From a checkpoint of a small mixture-of-experts model trained on Wikipedia.
Size: 8 layers, width 256, vocabulary 9266, 84.2M parameters.
Experts: 192 experts in each of 6 layers, 128 GELU neurons an expert, 3 picks a token, a sigmoid router, a shared expert of 128 neurons.
Training: a variant of Adam for the experts, 535M tokens.
Below are experts of layer 5 (counted from 0) of a mixture-of-experts language model. Rows are named router (the router's row for the expert), up (a neuron's input weights, with its number), down (a neuron's output weights, with its number) and show model dimensions 0-255. Each number is 500 + 40 x the weight over its row's rms, rounded and kept within 0 to 999. Numbers have three digits each.
After each expert's rows: "comes after" lists some tokens at least twice as common just before its tokens as in all text; "comes before" lists some tokens at least twice as common just after its tokens as in all text. This comes from a sample of Wikipedia text that the model never trained on. Tokens count by the router's weight.

# expert 86
router:518496496498560535419520507488504506460462509521509552524468523484520535487525518510475515521510517460509469481487546470554448484543509512477439548535542465513571436506557524442532536538499487482472432584590506499505477427582541464485511488510417442458526516527452462568523504490527529446548490527473552508594456504536505423454543465492498456471507437528464474534525543452494453458501496491418525526475469550480484534431431450487456539479545532544487513538411474428492534554496446485435527582528500553497462458494455485503521532540516532521456464545533401480524533454481609387507591435469515489487454530502563551490513500513448548560485513448510467501502557598528461518604510499523503512514512556520517553572508471560464550505471523535510479460457458474522521470482496
up0:475496457481499452521451501388563509478451520498463523468557423496474529472493515455445553533531521538461524464448488486510405489577484511484451461539516482513456512461514490513542549505481513443440488549579522511427533521519517470492495533449519475511478456538526480563527499513524527484508431510469562509539494558460478427526515531493450374556520579496478433564496535501516438497518525464471480491579461490508510518446542481498435509480497551538502502513492451532662525482509458519448499561514481519463488524567511463415507557464505548513471513474466520551598473525520476483540567543449493519507473482421513487521485543484495500575479492490513393487545503524502476504551468497502577530530602472530542503498508443486452494495552470430524443473476586477530542493466432
down0:552486550497457486513518512485555536517508517512514481483588456489429484558450427524523454547542433464461496540477485506428526462495500620483483533439484495459472486453464568469498537474594470540479590401520526483483516616456485543468547411445462533481487481496497526535456531490467531528582491488480488488518490515512475526554486512529502598506494527540535461433537456482444460434539513459560479448516561409525473550494563523465472518462473493459473501452512506511527446486470502481491506505472496468510419539525407529537481441487452498506476547486486489472537554408521468511554496525488431501515496507477411482424532531496508430514505484483436513470450495515519425580560574474529501528508533563467508501487495485554547474437525462545502550474509509423527448490481553
comes after: "| ", ":", "–", " ", "s", "+"
comes before: "|", "| ", ".", ":", "; ", "stitute "

# expert 43
router:489458533467499529419538500491453506484473450491460518481507478564491535479458479535428467561531510497428475486554567499542435524518522497438418553506526461541520441477514509450558490549530529512461478490518511493531491485554534485574529498507489387527542495569507419561521509486520507540526475532514495502532493497425500437457522497492486498499484459505496454450439567411497455466440542473423527463493563587463529512467448575476428525434550492447514473508473516464494559477506483484485530471516547548492488468491486516436490561516496533464460479582510426420484441459551529444467547435406525437549402531466549551488573503497495514522467532435479444543469516570510447443580473587525464537523481495513548547524494517512456501532492513542507513512506476451429462475465507
up0:455527527498443422484454548420478591497448521480441460502466576540506511468443547469394449522441494475610480525480524512537477537501451480478505563481469474534459524488530467473531490532502550536491473531577507440452561528544513499572556516508459503566484473518550536488514477525482484577508477525496509530467492474442541495480595579559510497545476541527421462522502501466524438517546410442490521448431478544429457508483498512476441468509524508514468457496533476487486529506511480546496495464531458531485430467511506517466566565495576506450519456494541511485563486491468511420490485498449524502514508539539601477510566465493577556518475464492493464500575439501523546476543530521497486433540471477543580540402455532486422468525516478523499465406494470496477472553526534
down0:512549493573524554477469476449478508481457537505577538501468505610574497514484479473513492451500487530523462502495487506524474438563500565479500493578451503493513498476517529523471510470519451481470518418533487587487469504434449552614502479462528508450549437528519447438528466491430542449538476461520415484524521569482506473500443487497535503535565503515570588468529466525502531535520532528460549421517589496517488449502511455481553597491484501507511548584495527530472445477511540486517493553462432515413522498536445515539491464555486499524528475548515504500588474552514498528505582449515465459532492537507484452499431557508560476445505404524555425449490593438524541469452491489520491492457390435487507520519488509493520484497537475458504485478524422472530513487520527
comes after: "201", "200", "202", "199", "198", "197"
comes before: "| ", "and ", "to ", "– ", "(", "season"

# expert 118
router:497473523479497540442542455542474573469470484531483504426534496526496521531566488442484444614554521535504459520504540498573504509516458512532497548520527469510508496500504535451524539522516528543453483561462512475537522480599539413537545564502465440496565523566428479569521443421519483508547493556484483477539500521503482425493529473522523508541509437487454472428498544467450429489522565490467516476483500562464444541455509538430457534473485572544537463503498469484503518548537422516505431528528542538551542409487421486486500526479488486455421487571504426405513553463536511436486515542455614432552447488444559487505554522495524573481435551486477496506464503537533472472540468538488458539508508480462538529527484452535460452542469562479516502532502478498517460465453484
up0:506430548448478502532490515531482493479515493545440514457510512526493602439531474483539559497538561500491449525515441482508465473492496421522466524500463511480484543438531505463454552605521534529512460525511547470455445511525530470514501473561397513463458512513515477512493519514511425529586490509542431433417461510491534480521536513474520464453573461483530478544489501517580438557548486456525453407470452495475405569525490477436456537495507526538571504460526492477471471463495442449473508557474503519548520468436513503466481517546495491521443490557447471531454520493516495472520503561448491511533501530499490553482456449477597460514466537480500521537551496494525527590482492445494421484461454535537490506521531507531446531511425488533515514498456528394346416501473531
down0:478521516501520476520470505538471438526487476487506503530529455510496476489399454559415551528506517432465560542414496480536499503365496513554472464560564451462502465514503480494537471455531494524480448458585461510516502523511489495529504517515528483563471465539516508490498506543533533523442507566471546529481494507511511515399483566549483525465453474478489527515479544468491492464535473557432478511554524554465506483445561535547463516462540529528531500473555514551488504461457493525569533463498473504444487583542547527539501557531496505521490506552523486495532495550416478488440510432475508545427470474434478463512538512502505537519585470522498564501528526512442408453443553525585496559518569449390428449424490537448561431461461440491472485526455494564556562484521475
comes after: "the ", "The ", "s ", "his ", "this ", "United "
comes before: "of ", "was ", "and ", "in ", "is ", "for "

# expert 76
router:524530485466540487489559469514438537448444509519464487370490501523494567498530518463400460525518544520500483522525555497561452512524500500529552516486571453506480460485504500458533541498495540478425494625509506502518519426546576480519532530514438483536488507547443452564496437496503507505546491545447479460546453504511507474489526425515490472527541460524466506490520518489466422467519499416457510475458536498468486495433420532424484531459588535539513484493464505450491501557520485497461507553543484532547513506450475518467566529475466495538410464554571454435522446400552502409470482498455525536495486466458513487469547509473519568517449509373463474440504553508507507506595452466455458481527547485547489535551486459508411484553477541532489538496473471503466495482538536
up0:522514499547513455483458489420493499453441485488549468487530483464571500462529471496492510498483516531469411528527435565504510547547497516468407500466470474545499542558566504426521516513515508508392468515444505484514462555550560486485515523469540558474456451554493491494579434510533490467526500594565492439429504469460407508533459554496499522503537487547493505493513537499474550573479542476469521477550503469503426476559566558521544527522458546529514488546496414434439481544516465582529545506545457491578426527483447467449497499516589530520425461515532528467488530461490510497423519421536547518518433485567582442481491502516486497509517533570506488447481560536517490446496488517504499458469520554453481506461477516550492544461498550555545490463466523477505471491376504
down0:509542462448550494490436497437493454515498530477498489525491540513477505551415531492526568440464511481546543459542494456450439524509515567477546508442506491463437478447551485496479566533458482568414539505532557550482551550482527558483529520540461519475468483464508572437468545492489582470518505496471507482494570464488482452538553576469574472479429488483476511480471490512513489460508502509495463518430530546444488512485530437549513459530553521535456521452503507476517450517570609466456526505448510548487487485490513535543522522541434512589506484526445482433471460443414536532424519541496535527499467503534427477525485551541482515513483530544492501478572475528580595582501508503479416521460494569506474558475528486521492527399434589589477553458507479529470532496503506
comes after: "| ", "Athle", "Pos", "BL", "et ", "ML"
comes before: "| ", "|", "(", "and ", "in ", "was "

# expert 24
router:493500543416499479435569452511468497436448494501477537499450476461476588484461514534479413573469471475449476470480536523526460490534500495472540539484521482527528513481540515472551520531504563550451510543498484491483540507588484493524508533460455449485583544526483517528537456501508547468511490542505520480532504499472463439439508504529522471521498474565519440490466562450504446507401570513481539485486553566510536519485419565471449568425558472598517479531457503499502561562553451477483483446558523591476512473482488483500469495484417494512435509535597457483450466418504507459446539385491501460546482498494523500464532525538481577519413533398501496513488536609469460479573455559523509505497477530485552574521504475491490499532454483560485497525484472514498511498560510
up0:521511497393499538531504552488463462470426493544432508470559475484487547533544494466446502476490468497515606505567523450453477503513526538504468480435520527483475461508503561454497488535512450486488527474452555513473487503516522468518495457455507437539464449501466508511494469505465570551548482522518496495628488525519515471546553451485554537496587546475486518474479560535485494492554526518477568501524604513582564444492542525502462513461525530537407516516470543525518544464474513533498483426457517554466490475518459549535455533485475495450464513443639521444483518545477534462488568472514512458460523491573495536505510536433601526490529478499558483449505529547510482574489427525541451479482547497575540497516410517459572530562463531498474446537571524506510523527417518
down0:508498463530390510502517463512491521499612516439472573535440536488435537506532544529508439553473508469509486486564540509484450404505524525480590570519533459500476521508543475523510515492497502542460540439512513447512444527494483526538510477478439615443518421474503469493534471489529429457455526511428493475503524521514489516540435527563526562537433527527461513483459475450433530462523515450553501535456427506475499469526524464516486485576549497493480496460519501512472471487493521534536498548528524477497466516484495526463539506516463535574461558500468502592523513381515463595465480552475495522491457571453535458497555484530465522539429498462456565521541499471491457490453523449492477490507477553528504447377448500561504557504553522467481459494432526423571459562507499
comes after: "(", "born ", "–", "was ", "198", "195"
comes before: "(", "born ", ") ", "was ", "is ", "– "

# expert 69
router:528503507504540519422550479505460469472468490511493557490481525529547591487470483525475459514543509499505520503526561513508496541502459482536493543471509441548516525485487475476559511503539584490456503553583541475502548453626580492518527525506428505514526500554448451544558438525489540518500430531516447458516461529526449481471493440514458541504482453464489496494477518440473478558501459501422492515522579563466494531508444560467480508454544518515528495431492471466497554536571497527479448508516551520575510527485442495533512544477564571458473505548463464427580431413534479479487522483494594476501492458470498518404575484478505547509509521493484484483520540607451506457613469475485530534476530545503530605519494522514438530523499532507568436470484488466489394461468456
up0:524466407475470483447502483545502486506469561515503503467485413400545526448508516433468539482531465530508505423521514531498579505497559503559543398555502471547524530533491502440543590505498575536489495562501527558495555461555495519473477514527533526431488512482541534491540427440494499521515429501503489481535492500486487525502506469542471485579485518487514498441527508476486517489534533485543487470563516547518504467461522499455554523500503438504436475513470435467514509513509526548474424502524474523556488491416483560555462458470447509444474496514484537439506486494465525428586504529561581458425543471546539504490532540487534429455528483500484558380517497566497518542497532524548554580432525547528526491411424445455438523519520448448520440545470496548466528489571472
down0:373486542546407529441556416540456527497514536536528455452461473476525491471529574513510466442496443463487489543470510553539528508536547503486509525482464473476457478516523492554521512483530480519546510507489511467452506561570532479573492541469505522491490546473540463541511524509591481505537531539459493537493547487508555448545452524531506499484513493451488431537553573515492428491491601516466483479467479514530467489495533471502477473482495423533427518498532507511476497500449530458414511491542508484481498533541530482462450530526486469567492498510564462457501596502644539566492507500485421508496410512439477450544460527413402491487516494441498493476536493432493530528495506568512524551497493493428486530545558522490479565410533469468501509542556587477440447467447524
comes after: "| ", "En", ": ", "198", "199", "Ad"
comes before: "| ", "(", "|", "June ", "July ", "March "

# expert 140
router:491485459464533462445561474480460501460481500524512538433429486516508570535494539526450462520512520496448512543484571524544482513498441543528510560485515503520591521467465477432562535511523523539471486630541478515496484476576586485482533524528428513508506540510469457554508513512491534462540472540470480458490513495473506469452490538468441475427499472527486444473504526479489436487451468508434532471459512556466522511487471525481522553427556493570510477491479503432482500532520462464443488541570502492568444506464500491503507529492481540516432497521527425451576439398536487451490549499493536503510512482485564524474570515468477530474492552443469437474479513568498459485629486464497468506478480581476541614530485489506423577568461530548471495548513427448490431494577449
up0:492549471538503510508475495462521538455451481502518529492429496525525567448513546498538480463468519539439484458457374436500438457542510535529541491490517563565598492483543463475537545443437460529468476505546544538526441453480521535463478569520451447470473438462496498473490504528499497424542452573417525503542486514496521462501471487418489453488496487472440409509478492476559539462445523518419471529484509534550469508464462532534544515509467450479496542501430467491477493503558496521424518498521528503490450430435519455462493429550516565499478435450465541486505556499502494549526509469543509450477492496530569562480447469511404490447515509465477492544494530523451643505526377556459559555488482441520542503500465450522478445552510532532506521526516464545500467489502517
down0:561559472487513579554415524469489510495518511562508499525549512479502536510458518486475433503520596499513446434456479555491484449473503493523443487498532566514479433492515503584520539530420535516502524500448513504523528468510452448504483539481492549510406496528473447495497480533439489571501535568490437552530451483511571457513593596498495514528490488559441468489549342458551516489426454404484503569481520517500494523509540486455488521539450509552514482495558518448492487492551527493492546513560489490484451519539524503480468464480518512515508453628436437486483517413523530541509514525438540528452506464479511432461521553490479493476469501511529472552515488424559536531491507537580529483489508502589525498449473496485540541476546529491541578553485498508475507522503416
comes after: "| ", ".", "–", "−", "+", "ft "
comes before: "| ", "|", "ft ", "m ", "/ ", "in"

# expert 4
router:482520482454484543479553526471458498478472503517502531484424449492487491504529495531486397553498523531458523509515526501590529544590458460543521509496520492513530465502525558435519499495564522492464459546539494494525486434534583535502463503539445434472492496551482457525511435469489451549560411528514454505501441538489529453492487481478454512430517408583446417461512600422508410460499500481459538463526534544510522496429442579489479502399512505551504460484498519471506597541487515490411483517512570481472470495489438504490447550485487521556429413505525454478534485531561545441477544471520534505487526491446532441499501512527461566527474545401466464512481505565495474489549477499526509485506480471539528560525506464531461547568538522519544439467441477450509501432507469
up0:418519510455550531427438532428442508515485494498524427463471502495568552500500475472395575540505468461523521475481512498626527534540421470446448546491572485541496482495484455497516502525527472443455445459474565500485511484543539471507499542503462510463502470519513393531481580445439521588497536500510466499572525503426523450535456554554565563464503517537477526529491531498445504473502606401465457441509516505497455488522533528485514498611473472451490539499480564436477558509466498470505527467506525492501496524497525529497504508524503566517494446461531536470460577536448497538449542527523485534517471546593541516473537487464517509559479460461458490491526485499534483519469479522547530428523444534491472422465491539525547486513451512461423418528571546510470488527504466
down0:551468489543447592490417502510516509495554441485547543515529463527518522425551509472523427574522495450455526468508490435491490521573493525570421463522443523457503483476549561406499472490481490546553443538484551433522436495461508496539522426531520456515473506573478524522533435478499474454447481493521475528415495431535484608459532480507526538445484474568477465510478486443485501503484478568532469489527472444514508467520491523491505549531566497481554472486516472497485474441470488462506452487535503497549467523426511450509479527510534511511436559450454470520447466530476528430468594534597482504489465532517426540493432469522527493445494452491520541469471461542527412512562448436395460489515455551522519535471505407528459459553466466483528491527442525469539514518461514
comes after: "0", "1", "2", "3", "6", "5"
comes before: "201", "200", "0 ", "199", "1 ", "202"